From a checkpoint of a small mixture-of-experts model trained on Wikipedia.
Experts: 256 experts in each of 11 layers, 4 picks a token, a sigmoid router.
Training: a variant of SOAP for the experts, 8090 steps.
Below are experts of layer 7 (counted from 0) of a mixture-of-experts language model. Rows are named router (the router's row for the expert), up (a neuron's input weights, with its number) and show model dimensions 0-159. Each number is 128 + 24 x the weight over its row's rms, rounded and kept within 0 to 255. Numbers have three digits each.
After each expert's rows: a language model's description of what the expert responds to. This comes from a sample of Wikipedia text that the model never trained on.

# expert 30
router:108164143132145138085132113146130094153135170157125114165125100136130097136143107124098122170080174133108091143151149138106134117093164143118107149114123122120113112110111114107153164139129136137122148113136115054123133153138136122145124113150091117136156128170113117166153145149138178113168164123066132106158143166145161112160122164126144089131100089131121131120146179124151120081138076123124116138085104151141109127151080126140109129122087090104100128129074136131136132125139142
up1:143113134132145137126137163156113077093140120102147167129132115091115147185151110132163109129153131089121113079132149126128135148112135172098048152100094160124129146115125118115141153172121197129137129141139124144097165114121092095137123142116106146155145144102085142097139131129099086118128147170112138155092128122128134114102139146142146143163140135121074126125097124158101086108104132152165178094111127087126089100136147146105132104113115115102156137126120133135164127140156139
up2:142121073122161134152120165132117148095129122166127114163133149154120152117081077109130127164074134147155112125164170121139150116076107119092097159085123130124151085118088119122109136128128110168089118150134095146129145107132092107128103112122107130139127142082145105154143131145139158122137156122103152142114089110108148145088083089102157105144094115144136131161096084136136145137158105091115120125161088095140139115152123139129130114148111088128133131127079154099102164115108156
up3:125166160148132143167138142159147111159121105198154103119103121123128159102113109123108129118118164176201121136144096116107134144129112172118148117159115121126126093150157125103120147163127130124076121118113121110079143117125129118149130126153047147124128133140128164151090088148136144125139115179120093159160130112138124114107133131156151120121123121072142122137137126151117137111127091126083159126154149147118101165162132099087136109075110128096144072123102130113130130131133120
up4:148130139087103099108149142144153131164142138154094104164143123102118149108107135148099118139100151139186077117128127143127105091118075135097134119131114124119127140143118136118143145126154115160106121127121145140087137125154131104108128085110134111119102083167173158179146136119132134103116134124138094134105128117132170126140118128153094154167135133048116164127158086169144158078155100130167128099155113183114153143144094112153140103149090160127119124146133133115131142171159130
What it handles: Plural noun endings. Plural suffixes ending nouns, like -s, -es, -ions, -ances, -ies, as in tackles, matches, appearances, industries, often followed by "of" or "and".

# expert 54
router:119120102109107081138126124084145129178099119153173106177104130117107094164166150152110086125091109145094108138172124165162143140168141156077140143142105179128109131132150139154111112120093132131106167135086157097120173103130130126122130125124145180141150124092134100083138136149122126086129137085143107108140107160155154121120151146122148150116144131122114143168146171122154150078131123142120122179131135151117115126110135151130152141103121101083153162134097119136137139116133093
up1:108092169110136118146142101171106155114095169110109148105157152124159158118098139117155117118151184113166121112119143133132104122075093100140139123134141115141113133183127150124176138115118123106167137122144092171142125142108131129101138139119147084120122164160129131150133116085110106171112134162140152134082112101163113128142090101154122113154137131135128127120113096131069116141148115090111126098162091141132123111173097119075123105158110173157130144124143124132102099169158154
up2:139109147090135113129128050145109152148103156151115157133134155147088121098107107128148119102135154098165115109128158111114113142091128124147127136115119121140142137167144114136155127155131134106157139133146092169116161123123121114136128163119140129109123146139121132181128118098112111176102079172117140153104102104155116108149140088135100171170145131094102118099139098111081088118134112107104135093153108086102131125171099114120103105145163137191119151130143145114120068153095141
up3:135130170129131094164150136146098132086111095095089157087148131151113130103115158118174144123151143120173140125103124119110103114079144138176145138132148082149141128165125118125148139136122155159168165132136104169127103151136120118153117119129138082112123139146110121142125096120132123164131135162142150148111134110118112127148140093154105087157128138138145095125118081095065122151144120088120125089151087106122156130171107096134104137156117170164106159101156141108101106188131118
up4:162091130102101101123138156142110097116083153124155142141149077106112127118149144113197133146113130154147115089125131111130168122164117121131128115101109128114141125160115116133155105089140144109164148116120088137120135121106173172073147123124142123054107108104160156117091150079113162144101105106158151130122117106113144124091109139114109096119125127120132134135167113168154147145120133179118091134104113118123160165148130118146102120140170148160115116090145073132158104144132141
What it handles: Number digits in data. Multi-digit number pieces in tables, dates, scores and coordinates, like 6373, 1920, "25 January", 87-77.

# expert 13
router:126123160161100101128124058123118113121103136127143115131128127102113109109189142126164149131113131121164144166123112150141122143114139098096110145081142126116109099101104106136143170103097151149170112104125100134146136124097098130141145088094127143110143108106113076093144102159124157158149127139110192173143152147125135104126121133104131131124128116166143112098095108103120091125126174086119161121137156123122170126131154107158112121120161143176156148079119145121095121074154143
up0:139116127112114088146133108095092131107140110159113157129181133147118129112142157119174131155135142136095110072124142164122089154083116085109167125097120159151128131094114133118129139142099134144146117139129140158076128154119137172145161125100103161158175094093105124114098110126135138146107151125129103127191152084120113125125122137128131108116170075124148154122129122173144124157136176126145114137158139063153133126146110144091131135163149155167153125154093138098111112136126151
up1:092113179127126123133138082104134150120112122135177178110120137135155062137131087103130147116162141137143142084119159146119090170092088173095105134075128142127134146176126128134152117087147080132117095106107117147168118118109149120127112099105141129116116126095128102154136073125139109117118119130141142104160146130182132123122145121090135087160150153116153147138101104129115082146165132129091105090116148127123137152145089103158129128143130089097138153146167106134124122114137139
up2:136112113110137104094111162118118112149133129169091156155164122151193118115139107148142160146090155150142155148133153141125136130145084151072118127113113147135070118140110106088119151105155156112156116127097155118134137133112169157114136148111092143121110129109133117111078112126122138127108140109136141103195145127154132119122154088153140071086115150162141141170112149079146133128163179092112148071137135152132148154134101119124112138116149105114137116121135108130083149140090119
up3:082122097138146088129166112153158145126114124100164189078122136111085094131156112166159127142183119125162135150133095161138141152098133141153086123090146121085120112137127081094132135157120145115133142125101131165127098120100096155124147137132140104143137188128132125134102130101130101178094114126159138170164118105151163110129122153135116134112155135155128092094091105151141090154116129130151121124153152120092125121107155130101110107145129147148146131166108144092145096149167140
What it handles: Greek-derived word pieces. Second pieces of learned or Greek-derived words after a short prefix, such as pol-y-technic, h-y-pothesis, psy-ch-ologists, plus hyphens and quote marks.

# expert 58
router:111131119124172177125093101125175138120110120139147133097133094137130132136106119162163147143151157093122122158149118143141112072106145118126153156147149144091112136116064114162094149145090164146131110129095161103130130120121156153139127154129105157139166092150120118104095099119083158101139086150116115099113138074130092125118078151130151121144155141112143157107093093120111118165125122114100160162071143156108136107118135155131162086162126146109148134132129135134143152111126165
up1:134144119138155101160091124105101145097169131102122120142082160159110177145120064126170131132101118148134119122146102125090101139177152106074166164134104189133082133141167143127096142111087125108160160130158164136110144138148136107148162160160164147115105133161131074121146136114096150109119133165152114130107120121163158153120106148106141115102158134108121130134119130121131154165143126128140103116154149128092119144120081139151131115151125150112131137129092130090132135126080114
up2:082119128112124131128118113161145146117110159117133138167115120140134138119095127164120133136145152103167159183122189093095097145102092106151145126139096163151134161170081116160112116136125142121083144153100183103104100101100124084135136137139128115126110092128175118191097113094132130124150096122134126122110148118136124091115101122159152126124172134088151114149164167126152139113146105134095088110140103166113130130153172118116108159138123164142136122152095112099115156117120118
up3:108096110102170093126133143093168136110137124167130133129137158160116162145104144146131161165125119192116122152126142083092098125140134156154120094125164150145090180108102130120120137117133107135142091137100107143133184125146150107116142127145150104106134108093106137123117111128161120171134107157139147110121118085164084106141129118130148141104103120164129101121080113123106118116118136131086106117128174130130125175178108142134105153139086126108166167144099113110143101066136150
up4:111116141120141120167145136110157117119095172144119115134126164142067138111158119148140159119127132119153104205156131140146115145115172095157158102125050170078130116159126132121180159115149113095114127086130120106140135149128132171112182152126086120135120134154091107134102116148136135137119104141088120159127115100140112124179131133149085132116134131124169173106095108159135133132171125120130135126126161113149134105105140129100092118100163112140115138129121116166152151135114138
What it handles: Of and list commas. The word of after nouns and names (Sloan of Vulture, professor of), commas after names and dates, and heading equals signs.

# expert 29
router:126091123099132147139088110133116167169102117128160107094132129143144131117127168148162146126111146081122124097121110149114116079136088157132132118133102125147117137153075154161096154134114119137081180151125133121081116146135128118087098128130119174106173104127139135099114142121167135181132160119132128092147122133134110143114094115099120128132119119113124120090155148094130149104147148102076129106110124117151140153114099093098105137107132149090174141073153060160137142138118151
up1:117120159119134134114136087138149106136157139095146141134100139138120157128132138139129173177110145149137113128149130141070104108124130148165121129125123158133130096139115096109141122112154130144099179102130103094074140094138124122107146136090127148109159157116150108180134146159169113157140163128159148126140102091140137078162132194087135121132084084157138140094119161127155123089167147113105142108118137095098129110134101127087105109174107159119156145087133132133159166143139127
up2:130131155118117114109133134160114139089142165122100116142115132167154112139133143118161163131103133098175111086111138153113135137171121135114128098133132161163115144196166150164135169087120156127154139145126126149100119175127106109102152169157127163115090124137116147090082137107111113144154111166110157124126091168136081138142099120151123121158114115162120140132141085166185139139135122162119118123155127117149152101121123153167120094117117111138172142148139074142167142162125133
up3:126097124115125139109137127093129120153102132158109121166137141167083115083110138182133106165131135112163105123132126127111145144118142141120100127132079113132110066130141105142093124120158096152146149132129096143124101133138151079106079108145076162091154113108126141142138153107122149087121146112119141163136134102147110125141201130118097119086152119111142149116125140090103075113140155092141148109129130091129153154162069155150100105162130122118150088119117117102126131174120127
up4:132121117117160124118125133114102129127104107116172124094129129145144107090114144086188138089126145153169097147137134127140117086126138089141152117102075160145112128140166153154156135129129085130124115139165131155136103106134077099160142131165087117125123124134163147094121167109123139153128098157121150146129092152119152120130162134110095133119122159140068135107145102165136114152119121136096113124060097130121157116095142117123155135107096123136172186124177088130150107153129103
What it handles: Country codes and abbreviations. Capital letters inside country or team codes in sports results and tables (RSA, AUT, MIA), the ° in (°C), and some prepositions.

# expert 43
router:135161107141145133112109116136172109148137165125130100119122104119135143096082080147088130128091112120065111136107094153115117132157179127092154116159135117080140139116097148134128153149144076121102116121130122134139095151117150145108127155116125119119136092125132135125105171154147118132121194102108174128106158143129125107140124114106155110105113133140110101141118177139184140102083130134119138157064137151127064139097120121154141141104159088141094113131124134126092119134095152
up0:137095175121119124155173134134108103104136136134149154167119112166113144157136081107069147167125119155127130157157160141106117140134112069107125080159137138097135161180078071146126155137110135133141103129124087130147108092080142128115114116137115132119164112138112109138109096108106126162120142154136124163139156158117120122143162109123123144101126106091155115116138138134122129161170133112106153111133158111071122125140127134156101138169116095112126124185153119138131164157087146
up1:110108141129164129101177138144133142121123092112184144160155127120133139086143120152107141145119117131175109125112114130123135055102140102122161128110109117133112118155106159120160110158150136114143116129108133140133158123115087104075074149119139174147124109135170149153127108115110075158102098106120140171119106119124164096131122150163129083120124173127169169151149115093132112113131157103148143137114094144140114106181085130129095120133152142119165119166131108108162120157134154
up2:161114154136129098134144159114137132172107110082126140125142131156117162112090135081061140087117178118142115135069094125149113089159100103137129091094150081156142120145106116098152135118160113113154121141124136158122119168112137108109134110133106128123124170136158128139101091084123109162137147118161145135063182143145094129130148105138134118104130113139115152106157108124141142134130092120140124118117104121121129121088160137116092148140142122143192120127175160150151093110121125
up3:127152136148096110181121100142106103099128129143117104141156139115141150112162113115143191119132120102179165117138177121138145128168150129144102133106127098119089135162117132160115127093111156133111125060165120152149149101115117091133143106140114128125164164147166134087130064132121078122126142113139127138166123149157118128130141093115116168132107102125129152121126100140125142122138118106093126119129205142109134118173110103106113139116148064099090140104135114162119124098122141
What it handles: Capital initial of names. First letter of a word starting a name or noun, especially O, P and N, in football squad tables, such as O-poku and P-edersen.

# expert 12
router:135073111117105112130132091158119130126157162158168122151111133125134099129073139135138158104133105153098146107104126124138151154152129134094104105091128123143107101138138114134157109124147119144079138136114119093173154141149123127128120132127131194104100090153100120107145155106189144118108130069110133146132115104123083121099114141104112097082146155127129122129102186114110131123134153126162175113127166183137136153149124133148167154134110106107098070130100098120151147120112143
up0:140089158096102118120135131136116117163129127162084128146084133133115150107142116126089200102115163149156090131121094097096081144144124098124090109116103129109155104133125108138137131134117109112104151113103115144114139111109140113136095135127112153098114096160126143112129104109141100151117135117154160120127142105174127130138061133102149090161136129149136171127115154097090113075155119117143152135115071162121126180113126132138133137126157149133135109165142123197158119162169129
up1:138114104142155121161099122125140147123131172146098105114151163104118147142086106104113143113145170136117168129114095127141111126115154174109089073109133144146105129138138156134093152106060117150163107123109145156111081131095137163111108139095097164094111122136116150121109111096136127177088142156147107142097183125126125112128127102118132113117109095157144161156119109148134110170135102143106124126126153110140149186103108170125122132123088115136114137097148153111185141157111156
up2:176116103126150107162140117128107103152127123146124110160126120133140101172091123126095098095151158144160124162137113177133089102111130113144105122119137140146135098143109109102182163133088155124133136116146117120129169133132145164136087120109142124163093169157127112145152115156120173136105130103169126140127153128158120146112137112156171099128135139142140149133116099094066151163134116135128112147155156148138114089144129118097164099175080121161166099109135078115144108184129125
up3:114084091098155138145137139174143112125117148131157102112120122148112119136133165157115158143134089130101147092176173129128133119175121172134145140078134129151106140135172152153094089112138148097151157126127111131139144110150092118135113170134080135145099131117159138124110133080094166105141123143125150138163128159124148146131165115153084160148111096132132117124123094118110173108115071140164114170131142086170125147147106125138107096146112126071110133121147123158168113134124138
What it handles: Article "a" and capital initials. The article a/A/An and capital initial letters starting names or words, such as "A Dictionary", "A-ndersen", "An-tarctic", "C" in designations.

# expert 46
router:079147114117144128101127130183141183117124142116116143117132174135130143138150097105156124127156130119153107100177142152119114133143145142119124127060169113125140083154116143140112144094143128129119118137094129155123091104132089131140150112115156128153107164147158118126146131136116082125112177120113127133104077151153121166095096144152117096151143167096133106154097062095105105132122094138112167136148130124130148111166110112109093088129092120149160135072142113159126147154128130
up0:151128150128111133118154118128163141125132141123130061164109152114112113153133168083113164144160118101164133152156145112110130136164112090122129106113115134118156141147114132137184105150163108099153136140148155128122157162145120111105174098109176160113137099135129105119132138149082153144135105117110151108075072145141125094091153080169128143102127136098146140155146133108090112102141113119139121143153170105096123149146137128082146102144165137101121107072117091148148143107124148
up1:131122146091152099114125164114151147149111120121172111122136153158160121096159095115103167142125134154139144136143092109122115146156099150093109156105086145126149126118148113161077096120122137055102171133127149131097110109090089069108139145128137121138144123142151130110112101173093107135097146111110126117128074166119114120137112148126070161144133137170120133144138153159136103079168138113120120106123147146097134115162130106080123137140140149073137110125145103150128104148108136
up2:109135154172160157170124130103145130129090118123062158129133138115131130127146092111119175115118135151146133132121140115098138106112117199138088138092119147123140122145097151131107100139109153146145120135102128141103142117169143112118151086108151085114121138158131114151121150122109128165111112159154140120110117136092135119145173142114128126143090094155159133133079091143146116166121093164124151158135076156098175102112146145115172093134178160114154148135115132122127090169140096
up3:110111123120138097143112097169134151117164129146157155122109159153142164109147117125146114134142168112204084151151157114127070163091146122121097123075131142136153104138112122081161106174132129124129164116101121140128081095090111124114143112096088116152167124114124131130106136115092116158105124105126135118114113144106130155147121108123110091122112131067130149116096097111092157099153173144065141101126091146103134126112125113126097095103128136126147165135139122127128113158130103
What it handles: Table and list headers. Word pieces in sports tables, infobox fields and list headings, such as Cross country, Years:, Species:, See also==, All times.

# expert 22
router:073129136094142095087129155165157173089165137125091127112174142123137137166121129098122101110133126089085087119140138147127113175090171099125123103110104134114151140134146106127118134108113095125149109115117109174116109117065134086117181152120169129113104145129095093116167110126117145148087130139148133112147111150177112133095162155137142127116102113130094131110154144162116134148127116102125166104124136103093137111116113119111137098165089106150125167145086118151146131132111145
up1:124130123087125105130135146129122145119125120155104103106193128151135141106156109117127131138100124136114081136124185161124150131090108096099128098105107156150134137114112148142155089076102128132126120150153104154089114119109145107144156144144146106130110137106127106148159099127096160134115141170134131121142135111152046135144100121131130120150123069142105154114111120133150120098145124116169134105131138083145154107161105115121145155192121159172116134131138153193116082123175138
up2:122126116075139132111097106111143161140159113100095182104112128135144113175159107153129149093137164150155127126144118156116117124118159130155152140098135163147118124151160131130124136120137152168156134118129133159120174132147099117136188163132118153101162143105086140123096094118092140148133088187113130147142101119109148134111134105147113136165089124176114103135115120123118125158148128160155169079191159146125125114103100137118118148160138100163105128146132160145128145091086105
up3:093153145077087130115134111113116147132139122094182155127131117118106136145135116113140122132097156116136133134176131184120079156131103115135134153116101150136156132143147154106143160174139116109115131124134125159099065140104107137166106149084196133118130125059156123123164120147150145085109135128126122129141139116141150143109097122153132095143142115110121110084104124157131141114154170122131117088130123123082123135149131152151135129137085083145095086088140105140094106118176125
up4:119118102094126155151139149144119121111187125125103142098121167116133111136133117162188123097081150105158117100156097107104132095083134144127091120094125107100121126185132153090114091106091090123126113133124137132101148128118124101150142139104150115142175113146104115116107134116136085150114109161121120168118124175196113123120112139129110122126118107137084115133135123160124166163133103154175125108093105114092112123154111160165176123134135125131130130100082107122141151116172104
What it handles: Plural s pieces. The letter s as a plural or word-internal piece (Drums, improvements, ans, subsumes), plus slashes in coordinates and units.

# expert 15
router:148115136159093174125145104090106115116157120142125139145170125092100108150144146144138143151106135113159124138188151110079172171135161125096099099105140105116158081091140128125116161101098159124127104127107139157168110147153104170095140114154136112128096134128172145154088112128134158101169128175111128138121129139094120140115162120145144148106092145118136143114129151119111087106141134125150118112097139128076099132101089143149133096143141094092113133159144072130128169121129114
up0:116118155146124153132136106146115151171149102151157135112155112136135141097112141157187143112086118092187123105135153113106172138122121095119169085120168114104085154122134149138142156133100134150132112084150108152109128161106113114140117098114104109091145124110132128156161131133094138153141130151128156132123138113157113118135086105178138140115107091099081117116137096107083109136131115117086113132161116133162111101156157122138140109140179121127114111139191098148167178157138137
up1:072183123105121125093116135115138134138102143106124120112133166135115140130160144164133157137108153131174137091154121149099136136162115146129125110110072164136132149121133162149117127150135109155161128152076153160125076093131129145116097136168131112136115131140125131111141158099146157124147063135131127127144159089103142132137120097161149155136214116108145164083147088113122112155138107120140170140147112135124152134134123125111140137100150134136107101159161130167083115140170099
up2:184133141110095091133095143089179130087110117142143102126133166157099100143122136105136117134153144152104101117159133135083178145081103122078090090132069138090127143159156142145132140151108109130126142126132122146134090136135120178156088168164140098151145132123124116109130166133061139097084129152117128136125143140133136146119088164159159150131157119141135146151108125136106122099141097129140130098123165132119102128123138124115159121154159146136149106143093125111158134181140119
up3:133127138136163147103111125127129125104134136126162149134166127086123129177138075127163168146146144154144138124157103167092141176134092138160141155127135105129089101095162124136115146121138098124143144130128107130131087075171148114131090130132114144106144170095125161128139135126177132163126100158118139143173079143159155163129137144150115120119103122189096149120078091135070075139110139095133118116107138136129118104114116097123143101137128137111124111125114104125173124094128090
What it handles: Name-starting fragments. Capitalized first pieces of personal and place names, such as Val, Res, Flor, Is, mostly in election and results tables, plus the -is- of advisor.

# expert 41
router:105134146109143159161136131103113150142062157135071142130100088127150109098129128134147140125186117117115103122120140079128137088090098136174121153141117119149129112153113159149170133151135113107155134179115164144088132147123084099134094135127094150157099116181135170089093122128143124122130125080133112114118133123122104159112141096091152137135140187148173131143133152111129119168108158117105163130112147159127133143146086129150114110136167133153115115134089149129101151130119149
up1:113125111109110108119098154109115125117107145145095138129162119152182091148158137124152157150106128140137089119195109145117129143120112131150123147129113125161164062121132084147094120107094164140182137112085171143128119121137139127131148133144153187155123120129152122124120113138109150173184111111150097143134086114138119155141173109125160129135106136127142148143138089153085116152125138129112134110188154118147143130136111138150101152171150136195109131139117144126121130115166089
up2:128093155129087158104149144163166133123137095126137083162121132098115127133116107117113149097136103135185134141123096143091123154190148196164123125149119124155103139139132084166122165099127137120111127135110114118054157088119116111096146111114097166125115137150161149141137121147107103131143124128139149159110110154105114122128146114143146127180181137108146092125111135134124121115111130120147121151164163110097153133104054119119114121139156132152097136114153143103143082124106140
up3:132114144124138133151113151110151159117140120102078125182120132142093108122161095134146078132109149136120139129150138087133141104137116133140127161131107111123111153155174139173137122168150163132099105137132054116132109121122151101108112116113121099089115126100153158126102127097152165105129132116101111120125157160128126068141153105105086097160077141131193139132081118136096103135136143137117118161133184094138113110151123081147173165132098154142115139140103148111130130126129153
up4:146109163086126153161129128120113098139082093135153151176149098105145134106115117126137110095151147130142121147158085120125081130131115140150154156117132136143122098162128111129143157110079121135122130149130153165128122147099139151123099139139084120131136163125123105148092068129137158128130124096128135123138099152153153113131081118147078166136133144137136087121128089158121141147090144096191163112136153124139154156147088126133115098130172148144096121149123055091114095160134106
What it handles: Mid-word Latin stems. Word-stem pieces right after a first letter or prefix, such as ex-am-ine, ro-b-ust, comb, prom, dest, with the word's ending still to come.

# expert 24
router:099087115072143124152141112122155099126118125108114128115143108115150121134126122165135093086163159125154136151180159136136150146119111149128143152100161135152138153106140155129181151128143144132122148106136132170119166105125118114114113133125129158145156114118181119139162128084151076153133116117130069104154157128110137175104116128136130114159124111132141099139145098132096101167127137163162148078093087086126176118163101131150131097110116144084097121113126103148129087171123114
up0:147109120140112166121115155141153137191084113146144114076099124093098155116134107143172113137123122126156140121117155135125121111145061139122129135162104143124121127104121130108143126160101126149142164105116125109101135107186124087080131130158098132155137127118164130170131128119092143122137159129121124105083153140146110092103145149112132119155131107144086130143117147152144121086147092140150135108166116137119124129116085098152105111199136162135165112128150081099141101155161175
up1:113132103117119153139132140112063125122112132148161126137105142121118153109144101145131077082166155158152109150108152122128169127146128148087126125156138090081155160137150126139133143093119106154141140115122111125152150110137140111121056109139139162097135149115168122182125117139169140141140135101122176092119140155127106123123143170093144144142119128161117105159053133096101135132152122097130146099160146070147106120149133123155112111154148130104144153102118136143151131184154139
up2:143114111116073159156124144152131114168138134128090130152130129146163124088126109124120133119128172166152065121149162103120132093113110144100161135072171109159124142123114169102173111141119131106135131103108145140081109102147147101091093133101169139132110129126131117122140097136115086126163120112161125135122134136085130111108139158143115125129123110182136143145119135159142084153139130140175134142148096159113147127136117160078067143130096141165126129075120157140128084133142112
up3:112121134170165121118163097123134088106104099115091123117116113126153127149145165111155096127122124166154167174137135108152124101147115114122114096143144149151129145130137113124188137155133144132131122133135078148132140151138118101135119132107158160084102134147162092108153098098119144146127112111150165126103112157147128101130148120139123122130044143086153077148086114137155159122123179131121090086123125157121166077163113160125105114149081109084109151115137136134111146145139116
What it handles: Mid-word consonant clusters. Word-internal pieces, often consonant clusters after an opening syllable, like b-l-ack, un-att-ached, sy-mb-ols, s-udd-en, with suffixes like -ing or -ed following.

# expert 60
router:156118127118094139121138164075100146126161129114122131122142140109131091111105157090164183163171114093116143144119123127148156127152132141120121136120121138129072126142080147176160131121160095141134145188082101125107168130155131110158161109103135115102143116121099110144112140109128102103111132097158110112126105124125159112126132168068132161101142137135146148120138120154084086135156131137100105128110130161134108142081177118136154145151109124126162118106123141116104086096186123
up1:099121115098105145116149098079113092113102150085121134108148149133139113118138101112164128164138176107144178104153182108127151148136118121101123136095124142124161114169101126160139138114093139117150122129188158129177123154104145126094131141109131161144141147129137117091079151108133173157134092134142103143130125116101101130132088104115131137111127152183124145126137111154087141188156174163114122138136108114114109140129139103116105095139126104051107145115149144110139117146113125
up2:134124110155167171146135133153138150142138130135107116126175113156099131135114116094142107067153124123155130101154099079132095125144122187162128116098082123132120134175129073150181135118105095117152149124112126140123123150158122105136170117153123136151089177094144096137138151106152131132119148138169099149101131149125136115111154126147133150136102151162147123102127110111096133089151144152098092142092173112145083118122108155130091082123134145128153125148184133103135124165136137
up3:095094100119149115131144098094132128145135158133091130163136148149180121088168137145139129112175108118140130137155118087098148120122132166152122144101101129146153146116144118118165048128099105117139087099112167139161151136154121111160112125119113115162111175135086139085111111115077085126135125121122166111123134099133116122125110140122138173165098114142158100157107137143124125170152169136107106111139128151165135134171149142137105155114151118135120120156138153183122130125183137
up4:118127099146126108147138139136133125105123148114171145155153102137113153123132125122158130159171114103144125117138086127134177154132124136135123126110104114142119154162177104145130141202162110122107118113117141169138134081113112074084108115168133090119155164103139114095174118162085107136147121134143109091113114125119131146077164136143107145163141110132161065120109137144146080126135139148143127111179095143079113150125113138112172158138176137107135130122114138158102137137159129
What it handles: Articles, possessives after prepositions. Determiners and possessives after prepositions, like the, a, his, their, 's, "The" in titles, plus the "or" in Motor.

# expert 55
router:139070143109133171115100136115143107151135134156103134146110161110131097103149154159114152108185144102113151141132155140132130172119130105121126161091106103136128124121160127114115108109109103088114117170173135110134077142120138140102096103101124156127135149114113184189151151119102130120107179140102143142108098114101143137164138125124152143150137134119144118102159180103100119142161149159133172170115138143130115141178147077146083133116118094097115126155126086159129123119126139
up0:079080133122156136159096155165121156101088115127114158103174126137160153134155103133125148131154134104114181113154163134120162140130127150142149156102153142141120137096118152183148137138167119113108147115159133132136101112172149141146112120091140137072117167095154165106139149097143151130124161107141093138098111121142103171098140118128112126129124111125109123118147099156073093120115174104146129135108149143095157089131138094103117163174144132158109116162147125123128089144142092
up1:142097133118134126144162106135138151129178124099112134102155180139127139124070134166125152128138126133136126114152141160129138094154134148146096163117163071145082166151136111107127097106069134128099117142130139106104180144118057107129152129137126120147172170143101090134151130126135158132113137091158131093125145153118112068146110159102139113152129138129129135161119135144128105121182136144133112159165163127107146152137121127170095127109129100083142154122133108131098088102142121
up2:175105123099156132103086160122121143085156137152130139122148074110157114107156139152115119140146106154175085137139139134109146115128090183134108138113121122106120189124176113169159121104112152117089152128087141155082124121106111163164113115114114151113120124075149148158133123148093148139123126126169171142171106163101141117126177097130125094141112090123156114161151097139104120156127144141137140168112128120118179079139122125116138128104114125148123125131121118117130102150090117
up3:112120144094122162140150135128183140100160130130122121100115112137092134139106142144144134140119155126084079101119138122175076130130154152102154106112125133109077133167142149161143123187117132093099121088118126127127162130164134161115119099130148108089128122087130127126137153129157176102070144123133121150123113163114113093100122100088188167136132137154136139134149154139130158140137116104143123132104060146111150130135150123136097129185123155145103128155111095147097147149143157
What it handles: Prepositions after nouns/verbs. Prepositions right after a noun or verb, mostly for, also of, on, by, against, such as candidates for, oath of, workshop on.

# expert 9
router:132173108147114127121156113140127062142154134122141169171123113129178138111116105128117156149087112141096157145120121129137111162184149119111109116097134089148144116097102084142131090143139100130135124113139167109136121132156095143109123138148090120157117093132100114112116167126143129124142175105139124131130131153080139119113102177114134139117112113127090084152140149092178072110116124160140098147116109083112088159132164100131125190106138127128103109130108152117125090136098150
up0:132093109111136111131131144150133147163095101096091116135141157116133122119132105115129138115140160151145132166160078143159142128125085134132096184082091149164150122128140137074137108116111143160160108136116144140123131136092113085113187132132138141107096150163123129105190144123147166118108155115103084088128187105097135138145131132113146109098116160145148179151124124140128136150132134145106120115135135152141103146104113133121122084086185098181104140138115119125119144162153121
up1:111131109138112116136143095098122135096108122125136165123139110116072186154111092164149127102129137144116111119125120094092109151109115107094103093138080100132125079127121154129149169122106128110096091128098143120112110156110116089103093170131142145146130087126154142158087084117113156176171126090122130109166110123089134099098136115112117098125130143142153107149129123087112109076174123113153172121139142135132105115153118125125158113135110162109149134084081098149149131117113104
up2:114096115159137111151133096169112141144121148116094118169154123170173166098111107131125125105125126129134115130143148115084095100132179099158119079123082131195098119150168117112146118121140112101142110135116136126137066114128100119137129112110117130106138132120148145098111168061127135145170098125097121156137123116114139159167159163124111097127120146137131120142144150154095116109153134130128140117114112090139115125138153163084122099124143135137184121132161115103180135137179165
up3:147107141167120102132196101118136135163106098128126079152115113139179105123121123103128118117154091089146105127143103122132151111119125096155155107112120062150097115147122169118107090125081090087154130122086129148138123165141149107161165164154124161118132130147112140179117081133109098124164137128104146095123128117142115123107133116129146122142139147111142086096139140188132089160149109120134094138140131123137107105100170123142105096164136149136138141097144139121125135144174090
What it handles: Numbers and counts. Number words and numerals for counts, years and table values, such as two, six, 11, fourteen, and metric conversions like (1.80 m).

# expert 35
router:139146140108142126104147090112108169128093168135101103075157112145096146153143133146113104133129157135089094134151158145141127128125137132124142126132142161109112120135123105116119165081131132166115128132118095166094120109101134109084142160067085152146111129144112124138134124167069145127108182104120149124121087153115115082103154131108153112124146142143111143078114118152110115118145143116137129094180084154163112103088160106149096127125131173121146117110121118082100172114122144
up1:120101105089126112118117072113122166135095138169107131094128141145104134122118107133170122173108138115114141108201129143124118150171135134081130126086134187122102169128112095146133163115165128142130091127145146156129070129101124138145167147127085157121157165115106163142107092126144131147124145117130097126136113129117079100141141136123091139128173123143140125138130130122137116135111135108115111150110129158131134079079124114119141116138142142169130152119081149145080060141130138
up2:121137130074114136091128127130084161176107131109106113132156141180108114117181149090080078125159100135131110114132140142101116155135084118143146183140118095118127057136137106129115096094163133127150130096137131127105160150116136127105153147083128164154143104152156096126097138079132099147148133157170148109149106163144120134114104111099134150133107131184113116146101132129115135144136153149157140093118104094158144087101129123117156106104122118144121132121149163159132128151138120
up3:120107136128165147090119096148146151131123148154146150123125097145154122132136156078146116140176142094141121172111074150174094140145107111158102121111062120123136150145185108144157134073125136149161121113133133120123109144114140127126138172091123171080141127127141129134108096114141110134148113137141130147143128137127109115079135092148155113186157141143142083141110100133112120111147128118141116090086174111128148116111107133123139172123101138173109102168180143113118152122098119
up4:140115129167121128111099179158145146129123145106141115112132120165191159159137132155108150114152155101131098122112106121128122167141145125147081134108120148099121135128161168101120115119114108144144109103116145169069120131113126106150114126125085139107117124093089122108108152143069152146134142097106122147103152111158151117089113084138124115208127120132140110108090119158136143115174139127167135138150095110146161141165142151159111138130128180157123073151120102139153125136101105
What it handles: Initial capital vowels. Word-initial capital vowels and letters such as O, E, U, I after a line break, hyphen or quote (Order, All-America), plus accented-character bytes.